config.toml
n_layer = 11
d_model = 224
n_experts = 48
experts_per_token = 2
d_expert = 80
d_shared_expert = 64
activation = "bilinear"
moe_layers = [2, 3, 4, 5, 6, 7, 8, 9, 10]
router_score = "softmax"
normalize_top_k = false
routed_scale = 8.44
balance_loss = 0.0038
balance_bias = false
n_groups = 8
groups_per_token = 3
init_std_router = 0.034
lr_router = 0.00027
vocab_size = 8192
norm = "rmsnorm"
norm_eps = 1e-06
tie_embeddings = true
optimizer = "soap_variant"
lr = 0.00344
beta1 = 0.95
beta2 = 0.99
batch_tokens = [32768, 65536, 98304]
seq_len = 2048
train_tokens = 276100000
steps = 4417
dataset = "wikipedia_en"
Below are experts of layer 3 (counted from 0) of a mixture-of-experts language model. Rows are named router (the router's row for the expert), gate (a neuron's input weights, with its number), up (a neuron's input weights, with its number) and show model dimensions 0-111. Each number is 128 + 24 x the weight over its row's rms, rounded and kept within 0 to 255.
After each expert's rows: "comes after" lists some tokens at least twice as common just before its tokens as in all text. This comes from a sample of Wikipedia text that the model never trained on. Tokens count by the router's weight.

# expert 37
router [127 153  71 105 118 156 157 107 131 146 125  80 159 137  94 145 155 108 126 120 144 116 139 125 128  99 148 154 147 132 130 137 112 158 135 140 134 135 143 113 106 152 160 126 122 160  92 130 136  88 107 118  97 104 154  86 130 153 155 132 130 149 132 103 167 122 101 128 133 176  80  82 150 144 109 107  97 137 152  69 150 100 122 153 106 115 156 107 143 143  84 156 114 104 123 139 142 144  80 135  96 156 152 139 181 166 102 145 121 153 162 119]
gate0 [161 107 149 140 123 132 140 187 157 133 144 147 136 110  90 167 100 180 155 112 119 157 154 105 125 134 144 120 112 185 148 132  93 139 125 116 156 138  82 149 144 131 133 131  97 152 128 133  93 131 178 109 133 148 124 191 126 142 123 115 125  97 117 125 125 104 133 127 108 113 118 168 134 134 168 142 129 141  99  68  94 108  89 135 146 142 154 113 139 139 138  88 108 126 123 118 174 168  68 144  96 101 139 146 146 112 142 146 161 115 125 117]
up0 [141  94 132  93  93 156 113 135 122 143 128 144 110 156 131 157  93 131 126 129 128 129 123 117 152 115 144 145 139 148 125 126  99 127 148 148 128 108 122 165 156  64 113 149 138 143 144 128 159 110 120 133 212  99 145 138 111 119 128  88 118 133 161 140 120 104 115 145 111 159 148 166 106 175 181 130 104 160 103 153 131 113  81 155 130 162 171 142 131  94 156  87 139  95 145 110 120 108 132 139 107 169 113 118 111 118 141 121 116 146 110 179]
gate1 [106 149 107 173  91 132 145 153 165  65 161 116 167 143 138 126 153 134 132 127 125 103  87 103 130 120 139 140 117  93 144 102 108 142 153 170 139 161 132 137 122 111 106 140 120 111 137 113 113 124 171 164 131 114 146 120 113 171 123  94 132 151 139 107  80 148 154 116 145 122 106  99 152 135 102 114 118 113 112 106 119 121 114 155 133 102 147 141 113 150 167 152 151 123 122 173 118 168 116 132 112 189 145 127  89 126 130 142 132 119 123 137]
up1 [145 150  96 108 161 146 150 129 124 145 139 111 147 131 128 157 153 139 167  87 143 145 117 130  93 128 101 102 136 124 129 111 135 121  93  99 119 142 158 115 141 102 105 146 137 158 111 103 134 117 140 125 176 120 155 112 127 164 124  97  75  65  95 124  84 130 168 136 131 126  64  99 119 120 116 142 117  76 151 107 107 160 136 114 118 118 152 158 137 105 157  90 139 151 141 158 135 166 150 139 135 127 152 162 134 117 158 131 148 115 152 149]
gate2 [168 128 181 102 121 112 126 145 149 116 156 113 108 141 119 142 121 141 122 139 153 130 118 149 119  91 171 124 170 169 135 135 110 119 106 130 149  73 114 122 110 159 157 103 143 119 156 133 146  84 135 165 137 147 145 117 128 135 131 135 127 145 158 118 129 114 131 151 155 108 170 143 142 149 108 106 160 154 126 114  95 165 150 121 161 136 104  97 131 133 133 169 115 152 121  98 121 155 126 113 114 183 136 123 122 137 147 121 135 152 102 154]
up2 [ 84  94  91 127  91 118 122 178 128 115 154 163 146 148 120 125 161 121  99  98 121 100 120 130 148 135 123 160  86  85 147 147 144 155 158 128 116 128 104 129 115 133  92 159 119 156 128 132 112 154 141 121  98 120  99 159 111 157 166 132 103 114 121 132 135 133 148 148 117 114  84 101 133 107  98  92 120 136 132 146 148 131 138 157 162 129 126 144  82  79 140 133 104 109  91 163 147 141 134 100 107 101  95 133 106 121 171 118 121 108 118  95]
gate3 [125 159 117 170 137 129 151 118 146 142 149 169 164 121 120 164 102 145 173 155 117  93 165 123 127 164  97 149 142 128 147 134 109  96 123 133 162 130 123 116 115 128  79 129 115 110 134  37 123 119 129 116 123 128 159 130 112 114 100 122 128  78  99 190 136 139 150 110 162 105 160 141 126 117 126  92 133 164 123 111 119 146 113 125 113 143 136 128 128 125 127 139 117 148 133 127 137 125 140  99 144 153 155 119 151  80 101 115  57 100 102  65]
up3 [175 106 143 101 147  93 103 152 125 162 130 123 113 168 156 129 135 152 122 138 146 138 136 149 139 120 105 131 101  86 117 118 145 114 145 155 169 125 153 159 105 136 126 132 136  97  85 156  97 154  94 109 110 138  97  92 126 128 119 180 140  89 117 175 109 128 122 130 122 140 141 139 100 168 100 128 125 114  79 166 118 148 100 157 155  97 141 154 148 114 135 124 163  95 141 168 125 137 198 136  78 130 133 112 122 155 150 140 116  77 130 138]
comes after: " |", "|", ",", ";", ":", " in"

# expert 44
router [131 113 114 160 145 113 150 133 151  80 149 124 176 121 110 120 113 127 141 157 145 118 133  87  92 121 104 150 151 175 164 153 129 138 101 134 128 137 107 104 143 130 112 134 115 132 134  97 143 114  94 174 136  88 145 109 116 111 180 151  92 137 130 142 143 126 119 167 138 173 134 147 117 142  66 127 127 138 113 101 124 137 137  82 108 132 155 134 121 148 113 170 107 165 122 115  91 175  75  96 165 127 114 152 137 139  81 116 170 147 135 141]
gate0 [187  81 131 132 145 124 117 161 143 105 117 161 154 113 153 155 161 172 135 126 151 149 136 137 128 134 127 145  91 128  93 107 174 154 103 146 158 120 127 130 116 133 100 148 106 141 103 115 144 144 133 141 118 106 126 111  95 117 161 200 115 200 136 154 125 134 126  95 119 166 146  85  71 119 138 115 114 157 137 136 136 113 152 133 106 114  87 133 143 155 141 156 118  97 142 143 174 119 141 132 108 122 158 106 135 129 132 128 132 154 145 165]
up0 [134 130 148  70  78 176 130 133 150 132 149  98 132 137 148 145 126 138 153 148 149 136 160 152 107  72 132 144 121 134 155 110 133  92 121 142 106 132 112 123  95 152 122 134 141 132 166 155 159 159 107 127 127 149 115 200 117 111 105 104 122 131 110 146 144 118 116 149 178  86 112 170 153 134  74 147 149  97 133 144 155 107  90 144 141 104 130 159 124 135 123 122 112 172 122 146 117 137 145 102 121 117 104  99  93 111 110 154 122  91 129 110]
gate1 [135 184 114 152 176 105 111 140 115 157 111 114 149 113 143 102 127 200 115 154 108  98 126 133 158 141 128 150 165 114 146  96 149 136 137 119 133 130 102 107 133 144 151 135  99 110 134 129 124 169  94 140 138 132 142 121 115  96 126 153 147 141 124 102 114 111 135 114 158  73 114  81 143 142  87 130 118 108 128 145 124 139 143 146 125 102 126 146 143 135 112 122  61 107 137 135 130 120 139 145  97 143 101 126 122  79 142 104 129 118 169 108]
up1 [128 132 142 126 149 135 129 144 148 154 116 112 133 139 136 140 130 186 136 109 115 118 123 137 164 120 119 121 154 144 144  77 119  97 130 147  91 107 149 113 137 159 153 121 109  82 100 123  97  99 129 122 101 123 130  85 135 103 180 128 186 135  89 118 138 131 108 117 126  95 109 111 138 133 109 124  86 111 146 103 103 168 107 113 151  61 131 165 144 158 109  94 120 123 162 135 171 135 110 130 151 144  97 145 155 126  99  94  93 133 133 111]
gate2 [123 137 161 104 139 113  96  82 144 123 132 142 135 169 129 116 163 119 154 156 122 132 145 125 140  77 118 144 141 118 111 132 160 143 131 122 113 108 142  98 148 116 123 146 190 142 191 128 142 102  84 109 110 126 168 152 143  96 185 105 167 103 126 154 120 145  89 165  86  93 148  98 187 161  92 141 122 137 127 160 155 124 130 121 115 103 135 152 122 141 105 122 106 131 101 161 135 127 167 172 157 131  82 135 162 135 113  84 112 108 148 120]
up2 [130 115 105 133 100 116 147  90  82 118 135 117 143 148 105 143 149 124 102 135 100 143 105 108  77 140 160 140 135 163 131 117 135  90 143  79 117 131 114 111 131 114 125 164 101 114 119 152 110  81 168 103 151 139 131 141 127 186 133 123 178 119 177 164 119 127  92 121 116  92 136 119 105 107  96 150 111 133 158 151 122 175 162 133 168  99 116 132 131  83 162 141 102 132 165 106 127 137 132 146 122  95  99 157 113  97  98 121 141 137 118 126]
gate3 [141 135 120 170 126 168 136 114 179 158 105 138 154 122 161 138 127 109 123 126 124 165 162 122 109 126  77 122 119 160 113 157 117  94 136 108 125 136 116 142 112 137 143  96  69 121 117 143 120 133 122 154 162 145  96 104  80 123 172 150 145  94 111 151 152 114 109 118 145 108 149 103 163 146 153 162  81 137 114 134 108 140 142 135 136  96 102 156 148 138 108 105 109 109 126 142  87 134 135 162 154 142 113  83 131 133 146  88 163 111 121 112]
up3 [ 85 143 127 104 140  97  93 175  95  86 132 119  97 125  90 127 113 138 134 119 101 126  82  89 152 159 124 132 166 101 106 127 108 126 150 146 136 126 115  64 128 128 126 132 167 144 118 103 138 132 132 114 152 133 170 120 159 154  98 104 117 106 121 127 112 126 153 125 170 109 121 185 131 139 100  92 131 166 128 137 129 103  95 142 115 124 153 137 145 109  93 129 162 160 141 135 124 109 130 116 119 178 150 144 129 137 147 177  91 142 130 162]
comes after: "0", ")", "3", "4", "5", "%"

# expert 8
router [124 114 112 144 169 132 129 149 110 123 143 103 119 138  92 104 139 137  84 141 151 126 169 132 128 118 128 153 129 144 153 130 115 123 141 111  93 132 112 108 104 145 136 109 121 122 160 112 117 167 111  80 153 128 124 132 114 118 129 111 164 123 103 130 114  98 127 100 103  81 191 146 137 106 112 147 118 106 161 152 102  93 101 143  99 170  83 146 152 132 127 127 101 133 104 146 139 140 123 113 121 101  96 107 170 148 147 145 143 181  97 138]
gate0 [120 156  94 132  94 113 150 102 114 146 141 111  95 137 117 174 130  86 155 123 125  90 144 154 116 125 138 129 113 154 102 165  98 134 137 148 150 149 115  96 148 126 142 102 162  97 104 111 122 117 128 142 128 164 166 100 116 119 129 143 164 104 129 130  92 172 147 118 126  95  96 133 160 114 105 144 150 135 143  80  97 129 129 154 123 117 114 121 139 159  87 120 109 121 143 165 140 131 124  75 164 141 153 137 123 115 138 115  99 152 138 127]
up0 [161 110 178 147 146 136 125 110 120 122 109 104 136  90 127  86 112 187 137 121 132 123 129  76 148 133 135 175 148  96 182 141 153 115 114 111  94 101 106 146 138 121 149 167  51 165 147 126 105 139 140 139 161 105 134 151  97 147 137  82 122 143  99 119 131 123 123 124 119 125 138 151  98 156 101 131  96  91 117 215 170 125 114 131 117 140 159 129 117 124 157 123 156 121 138 106 114 159 133 175 127 125 102 124 124 145 134 126 163  81 122 150]
gate1 [105 152 127  81  82 155 122 107 103 152 207 111 122 136 113 151 148 118 137  85 144 114 105 126 139  80 160 160 123  77  97 127 152 166 158 156 119 114 124 154 119 154 115 111 153  91 132 129 123 142 113 121 121 130 126 134 117 119 121 109 151 146 101 146 119 136 154  83 127 148 125 174 132 135 175 139 136 118  80 126 105 136 156 140 151 126 146 134 130 161 133 177 137 102  91 159 133 151 117 169 139 137 146 126 160 118 116 153 111  79 113 102]
up1 [142  96 180 123  64 131  96 129 146 135 161 146 128 128 112 127 134 143 144 124 119 117 110 115 145 100 158 130 123  82 138  90 147 169 140 155 128 103 152 130 127 115  87 122 122  93 167 161  80 133 156 156  84 118  98 103 167 133 139  75 100 147  71 157 125 109 122 104 166 149 142 124 134 118 157  98 144 114 119 140 116 140 146 115 147 132  75 138 167 112 131 187 152 119 122 121 135 168 102 169 124 107 115 126 152 122  86  93 124 115 114 123]
gate2 [104 111 172 140 116 156 120 101 134 167 124 102 131 167  87 134 132 170 118 104 126 153 131  96 100 125 191 139  88 142 174 145 179 133 119 125 102 127  97 141 129 133 121 131 104 129 149 146 117  86 123 139 139 143 156 161 142 146 149 102 142 173  97 137 139 101 132 134 124 114  75 134 179 126 120 100 157 123 120 126 111 160  88 157 139 157 122 129 113 102 150 107 133 133 110 129 129 107 154 115 141 131  91 130 104 139 104 156  86 162 146 153]
up2 [136 133 119 103 135 143 127 144 134 108 111 150 122 155  98 138  76 124  92 159 156 115 109 137 142 133 122 134 126 122 159 113  82 131 142 131 155 106 102 115 143 116 116 148 130 159  88 103 145 165 112 158 109 142 144 141 146 111  65 123 142 136 124 108 147 115 161 134 144 104 104 122 132 166  86 151 109 135 150 167 120 129 147  75 120 129 151 137  69  93 107 143 147 108 103 133 109 125 146 109 154 107 110 130 131  60 138 116 131 138 122 107]
gate3 [135 121 150 116 115 102 165 143 160 134 175  69 133 129 148 141 136  95 102 133 151 120  68 126 118 143 132 112  75 181 160 104 125 109 120 118 161 110 114 108 148 137 129 170 123 112 135 130 142 145 117  98 140 105 155 129 116 139 117  78 145 142 124 122 119 146 130 132 162 164 101 151  76  89 153 148 156 113  87 129 159 191 184 170 108 142 123 130 117 114 132 102 100 136 129 137 113 113 125 119 122 159 132 119 107 154 144 159 135 134 152 122]
up3 [146 165 158 102 123 139 157 126 151 156 171 118 158 174 131 150 113 102  90 151 162 108 105 130 104 151 132 100  92 141 131  51 122  98 118  96 145 147 114 137 149 117 133 142 107 139 108 126 124 138 140 113 124  95 112 138 124 129 129  80 139 145 145 133 125 132 131  97 115 123 130 159 130 108 117 158 147 135  74 134 135 149 145 195 122 130 126 162 137 107 133 119  99 134 152 133 102 129 127 121 165 132 168 124 130 126 130 130 114 113 153 138]
comes after: "1", "2", "9", "0", "–", "8"

# expert 28
router [175 130 104 114 112 165 134  99  73 124  87 126 106 100 133  78 174 137  69 147 148 145 115 159 104 137 132 127 116 103 180 150 183 121 122 144 154 104 140 144 120 114 111 150 108 156  93 158 117 138 131 134 100  93 142 108  82  99  89 104 182 141 104 117 171 182 156 116 135 112 137 127 111 135 107 132 110 146 145 146 104 143  85 159 119 136 141 125 161 126 133 130 145 122  91 119 119 161 154 137 148 119 121 133  96 103 147 148 118 118 122 143]
gate0 [168 156 162 127 126  97 127  96 139 100 120 139 100 106 124 139 107 141 135 144 123 138 123 134 154 181 115 159 112 134  95 140  74  97 174 114 143 134 106 120 140 111 118 162 178  88 138 163 142 101 107 111  67 127  84 135  97 138 132 129 136 148 105 113 155 115 152 152 153 106  80 139  89 114 144 123 132 150 129 121  99 131 144  89 124 135 137 158 137 158 103 139 137 125 106  72 131 123 138 145 123 125 101 131 132 171  88  99 114 113 180 112]
up0 [121 160  92 167 104 121 114 160 144 132 124 132 129 114 100 178 139 154 117 110  86  89 153 145 152 108 144 151 129 131 172 127 106 118 123 112 133 169 135 149 114 109  84 102 126  83 112 120 133 163 153  89 116 122 169 133  85 104 125 157 195 189 117 144  86 171 131 147 115 149 119 175 109 114 133  75 141 116 118 103 132 118  98  98 141 112 151 115 147 137 149 120 132 133 159 121 138 125 139 121 102 128 133 171 125 130 155 178  87  91 108 119]
gate1 [173 169 121 107 124 128 128 194 167 162 116 142 120  99 112 121 129 116  82  93 124 150 137 126 191 125  95 145 152 155 107 160 136 109  82 111 130 118 110 115 120 135 125 113 125 114 124 107 107 128 174 158  84 139 168 137 137  91 117 106 182  95  75 140 123 140  94  96 148 134 114 108 127 145 168 118 136 137 142 184 135 166 131 159 110 153 101  99 140 110 148 123 129 106 120 135 142  95 169 152 125 151 162 121 135 141 129 140 121 137 123 141]
up1 [140 154 110 106 113 141 145 166 132 133 132 109 140  90 164 131 151 102 107 118 149 130  97  90 136 136 108 159  96 138 158 156 157 142 149 100 109 166 182 130 179 124 165 119 113 130  90  98 152 127 143 128 166 100 132 113 146 141 125 149 171  93  73  99 145 106 124 104 136 131 128 140 119  94 146 152 125 143 124 206 148 140 126 105 124 141  87  95 129 101 155 121 138 113  97 153 122 155 165 166 104 135 163 156 144 116  98 155 128 157 122 130]
gate2 [138 158 213 176 179 132 133  98 140 125 128 102 125 160 149 128 122 105 113 105  79 101 133  93 167 130 112 110 127  97 129 111 148 138  95 136 111 119 133 147  72 162 161 149 104 124 151 111  70 121 107  78 107 132 161 145  96 155  99 131 139 168 126 152 135 167 125 167 116 152 115  86 107 113 150 114 125 115  99  85 122 114 145 114 120 124 109 150 152 172 165 126 148 145 142 123 132 132 160 146 150 101 151 153  89 106 134  98 173 150 166 103]
up2 [149 102 107 108 146 112 179 139 152 155 110 148 138  60  62 122 182 153 171 142 140 108 118 174  96 114 156 100 109 108 128 155  89 162 144 139 131 135 127 104 143 119 131 125 116 130 126 152 147 150 105 134 148 138 111 126 133 108  97 114 103 114 150 129 160 113 116  98 103 129 162 147 118 137 152 114 149  96 143 171 153  95 192  97 121 127 146 130 136 141  86 157 143 151 152 148 129 126 155 136 112 132 118 111 174 132  80 137 102 111 127 156]
gate3 [127 121 114 149 108 139 106 127 170 136 156 130 110 128 137 118 148 128  84  92 143 176 193 111 101 122 134 175 126 155 104  89  93 110 149 144  99 104 127 161  98 124 130 115 128  96 155 114 124 112 115  81 136  96 135 134 136 131 112  90 111  82 123 109 137 136 103 105 170 119  90 119  63  95  95  92  92 121 106 125 131 107 136 166  97 111 114  92 141 127 127 164 125 126 107 134 121 133 157 134  93 108 121 125 158 149  98 103 107 138  99 132]
up3 [138 114 130 114 133 153  93 122 115  95 124  99 159 118  99 166 156 156 127 205 126 167  99 146 169 135  67 130 150  86 174 127 137 149 149 161  89 166 121 115 130 165 141 139 109 142 153 157 135 117 111  95 117  86 121 110 132 129 143 181 136 149 148 155 125 138 113 134 128 160 135 145 111 162 111 116 138 138  70 127  98 104 129 144 126 122 140  89 128 138 108 110  95 163 157  91 160 100 133 127 138 123  96 133 107 104 153 111 145 151 129 128]
comes after: " |", " ", ";", ":", "|", " −"

# expert 41
router [123 111 116  93 146  63 118 107 124 147 114 137  96 113 148  94 130 147 135 112 143 114 161 140 165 117 108  87 124 150 113 160 125 122  97 146 164 107 135 105  89  99 117  90  89 127 141 123 146 139 128 112 132 129 100 138  85 100 152 116 136 113 122 110 197  98 106 140 123  98 125 139 158 145 128 152 105 125 146 128 168 147 123 113 149  87 136 150 114 129 147 106  72 151 152 112 171 134 142 166 138 146 129 164 129 109 135 118 173 152 114 132]
gate0 [176 160 107 120 134 110 117 129  90 111 102  96 140 110 116 128 100 148 122 119 174 106 143 132 144 140 155 103  92 113 124 116 105 159 130 147 111 105 133 117 146 101 168 145 158 143 103  60 131 145 158  98 117 111  99  66 141  70 136 156 115  97 151  92 158 120 125 124 111 118 147 118 170 130  99 144 122 142 123 165 153 126 112  74 123  80 119 141 114 137 114 145 116 127 142 139 109 115 120 172 116 120 115 142 156 121 104 143 122 106 159  86]
up0 [138 166 141 128 122 105 112 128 187 142  97 112 141  69  94 103 124 141 124 122 124 128 172 119 128 108 132 116 138 106 144 143 122  99  67 104 139 127 144 131 158  93 111  87 160 111 116 162 139 132 109 142 132 118 117 116 136 110 157 136 129  78 215 121 148 109 136 146 125 149 109 114 108 131 144 165 164 138 122 110 155  86 102 142 100 130  76 114 127  94 133  81 147 119 124 175 133 134 126 150 117 156  82  98 154 182 131 116  97 137 125 153]
gate1 [ 96 159 172 143 114  92 157 124 147 134  94 134 126 156 108  59 115 109 128 140 107 130 100  70 157 114 134 115 154 132 129 119 143 125 145 134 116 149 131 120 156 113 159 161 132 106 104 109 133 108 150 126 108 104 108 111  68 138 124 129 176  80 151 120 100 157 161 101  92 135  49  80  88 100 117 180 105 125 158 115 112 106 153 142 142 110 154 162 113 126 124  97 153 147 123 165  90 129 152  90 118 114 115 126 151 113 141 139 144 157 131 141]
up1 [134 131 130 109 139 111 115 139 121 100 122  75 153 113  99 107 120 114 109 164 141 111 129 130 132 110 126 132 149 125 129 105 107  98 133 108 117 166 145 133 131 117 111 144 167 129 115 100 133  95 159 106 159 100  75  91 111 135 124 143 158 140  85 116 108 109 118  99 135 143  66 106 114 179 100 158 112 104 135 105  63 134 103 144 146 114 153 147 123 131 133 125 112 102 160 157 115  72 163 111 105 115 131 160 137 118 129 114 176 121 147 102]
gate2 [149 171 114 121 117 118 134 168 147 140 164 109  94 110 153  89 143 127 114 111 121 127 166 124 144 103 161 153 133 178 103 131 128 108  96 104 151 146 118  95 133 121 105 159 116 147 102 147 105 129 138 148 154  96 144 127 110  90 129 102 136 149  99 125 148 111 131 115  87 136 140 107 113 113  70 137 132 103 154 124 119 160 119 160 165 123 147 108 101 120 107 104 102 136 119  94  96 121  93 141 136 113 136  58 133 123 185 119 163  91  76 151]
up2 [114 157 171 127 154 115  92 124 109 128 160 130 136 121 108 118 163 140 168  88 135 128 123 116 124  95 161 118 109 115 109 112 118 138 170 110 165 137 142 118 147 158 132 149 109 125 156 163 130  86 132 164 112 138 110 133 151 119 141 126 107 137 138 141 103 126 138  96 145 122 129 135 132 111 111 106 118 129 112 131 146 162 121 139 107 114 122  77 135 117 122 187 153 119 144 154  83 157 176 130 146 114 132 154 170 152 122 174 152 112 153 121]
gate3 [102 107  83 131 160 118 119 160 108 131 117 204 158 150  93 145  92 105 128 114 101 137 112  93 171 116 123 137 149 152 141 146 161 132 133 106 150 101 110 126 155 107  80  79 132  87 149 131  80 140 153 156 120 104  98 115 105 108 180 111 128 136 135 135 133 151  99 128 114 145 109 137 144 144 136 153 122 126 138 163 136 133 109  86 157 110 149 112 147 123 145 151 140 103 105  92 123 136 115 116  73 123 135 140 152 138 126 133 120  91 151  90]
up3 [ 90 123 123  90 183 122  94  98 142 165 135 173 116 157 107 103 155 135 143 110 107 109 110 111  95  93 110 114 114 137 124 144 110  85 169 131 141 114 125 118  99 101 144 142 102 122 154 141 103 111 124 120 129 142 104 188 126 138 167 154 142 175 155 102 139 126 162 146 102 140 141 122 126 134 130 120 121 121 173 144 123  88 151 162 134 156 147 101 122 104 136 136 121 109 138 144 139 133 115 100 125 115 180 108 116 129 103 121 163 120 151 140]
comes after: " ", "}", "\\", "|", "$", "_{"

# expert 35
router [143 146 131 109  94 121 131  86 103 111 129 161 156  97 158 160 157 141 159 131 157 137 140 136 129 122 163 139 121 120  96 124  88 122 137 142 101 133 141 163 152 131 165 150 100 158 161 129 126 124 140 136 119 143 141 104 132 152 119 153 122 141 136 141 166 123 135 138 107 115 145 119 135 137 139 146 117 114 164  99 101 107 155 144 118 138 140 118 103 159 109 104 142 170  79 142 110 152 153 115 109 118 172 110 153 139 102  83 138 124 115 126]
gate0 [163 160  86 129 182 120 151  90 117 140 181 112 129 128 124 141 118 143 109  83 145 150 117 178 127 103 147 158 104 119 150  94 148 158 128 103 114 118 141 165  95 121 125 146 129 149 101 113 171 153 144 108 127 108 140  87  97 128 117 131 165 125  91 140 147 146 121 102 125  91 105 106 149 159 144 102 100 152  96 149  78 107 188 126 150 109 114 119 110 100 142 154 129  94 113 111 124 171 143 112 146  95 113 129 137 165 133 164  83  76 134  89]
up0 [126 136 103 181 119 142 144 114 131 153 154 127 156 131 158 145 141 151 127 103 122 121 131 112 146  93 145  96 112 110 129 120 160 120 116 104  94 165 103 160 166 135 132 119 109 147 101 137 130 150 122 133 124  77 117 164 132  83 148 100 172 113 113 106 107 121 133 114 129 106 121 116 118  98 133  81 102 146 131 148 163 149 134 132 123 148 102 146 129 160 133 167 151 179 150 146 104 151 125  91 140 134  63 118 163 138 159 118 147 107 114 171]
gate1 [149 141 134  93 160 153 125 116 128 143  95 132  97 146 104 119  96 110 121 152 176 160 106 129  98  94 109 132 114  90 155 113  77 102 105 140 133 112 141 131 127 142  84 119 152 164 143 123 122 152 140 138 119  96 100 155 146 169 149 130 141 125 136 117 146 138 150  97 105 119 132 100 222 114 121 178 129 168 149 132 108 131 131 111 143  75  94  92 102 138 113 141 141 139 115 150 155 102 159 139 161 114 162 126 124 168 123 114 154 134 104 169]
up1 [152 152 136 142 161 115  84  86  82  96 158 108 130 115 149 116 131  91 140 126 104 136 127 175 177 148 147 111 124 107 119 158 155  91 145 129 129 161 139 156 133 116 161 169 127 138 194 134 129 154 135 120 128 129 134 144 102 145 116 119 112 121  66 144 141 132 125 126 113 143 171  92  99  74 166 113 118 114 121 128 143 132 137 137 163 112 148 135 156 161 131 152 139 157 118 134 133 113  99 122  96 109 148 100 107 107 100 137  99 106 160 124]
gate2 [126 107 111 103 158 128 101 150 169 122 136 129 152 148 114 100 145 154 114 135 115 119  91 110 109 118 127 133 143 185 135 134 149 109 121 129 111 157 154 139 101 108  89 104 136 136 144 147 135 159 110 123  79 132  92 134 154  99 125 137 135 102 172 130 112  87 117 131 111 137 115 107  93 117 122 140 102 103 133 145 115  76  95 127 128  79 100 123 176 115  91  96 108 112 155  98 135 104 128 138 145 134 125 153 124 150 104 110 151 109  71 148]
up2 [136 162 147 105 141 132 145  91 102 137 130 154 139 134 114 137 122 158 159 134 122 156 115 131  97 132  93 110 114 169 137 115 124 110 150 113 149 102 156 123 169 147 140  98 147 124 141 106  72  76 119 146 134 156 123 127 133 145 161 131 152 142 126 139 145 177 130 108 131  95 161 140 151 178 160  89 112 126 105 133 136  76 182  88 109 144 158 124 141 101 129 134 128 154 154  57 142 121 147 126 143 122 146 144 131 157 160 118 135 158  93  87]
gate3 [115 135 142 127 173 166  95 134 131 102 115 124 134  97 142 138 142 139 150 145 175 115  95  92 103 103 152 129 153  95  80 106 120 144 155  91 135  79 139 118 150 103 103 155 143 136 159  96 122  95 124 177 157 130 120  78 137 149 155 157 136 126 152 125 100 167 122 128 127 121 127 143 115 123 119 173 149 155 112 151 135 120 110 135 139  92 145 108 191 123 113 120 114 109 123 119 182  77 125 125 126 178 109 109 138 109 124 178 130 141 143 120]
up3 [103 134 155 134 110 137  99  90 113 126 145 143 161 119  93 151 119 123  61 115 113 139 136 189 139 106 147 113 137 120 176 113  89  96  98 146 127 106 128 126 120 147 128 141 131 141  91 139 100 127 109 106 142  83 147 148 160 132 126 151 141 138 116 110 139 132 137 127 151  92 112  68 145  96 122 119 103 161  80 134 133 106 153 161 152  79 114 132 117 143 132  91 132 142 127 126 108 160 129 134 128 136 133 131 104 157  97 134 176 134 147 156]
comes after: "2", "1", "born", "N", "ac", "h"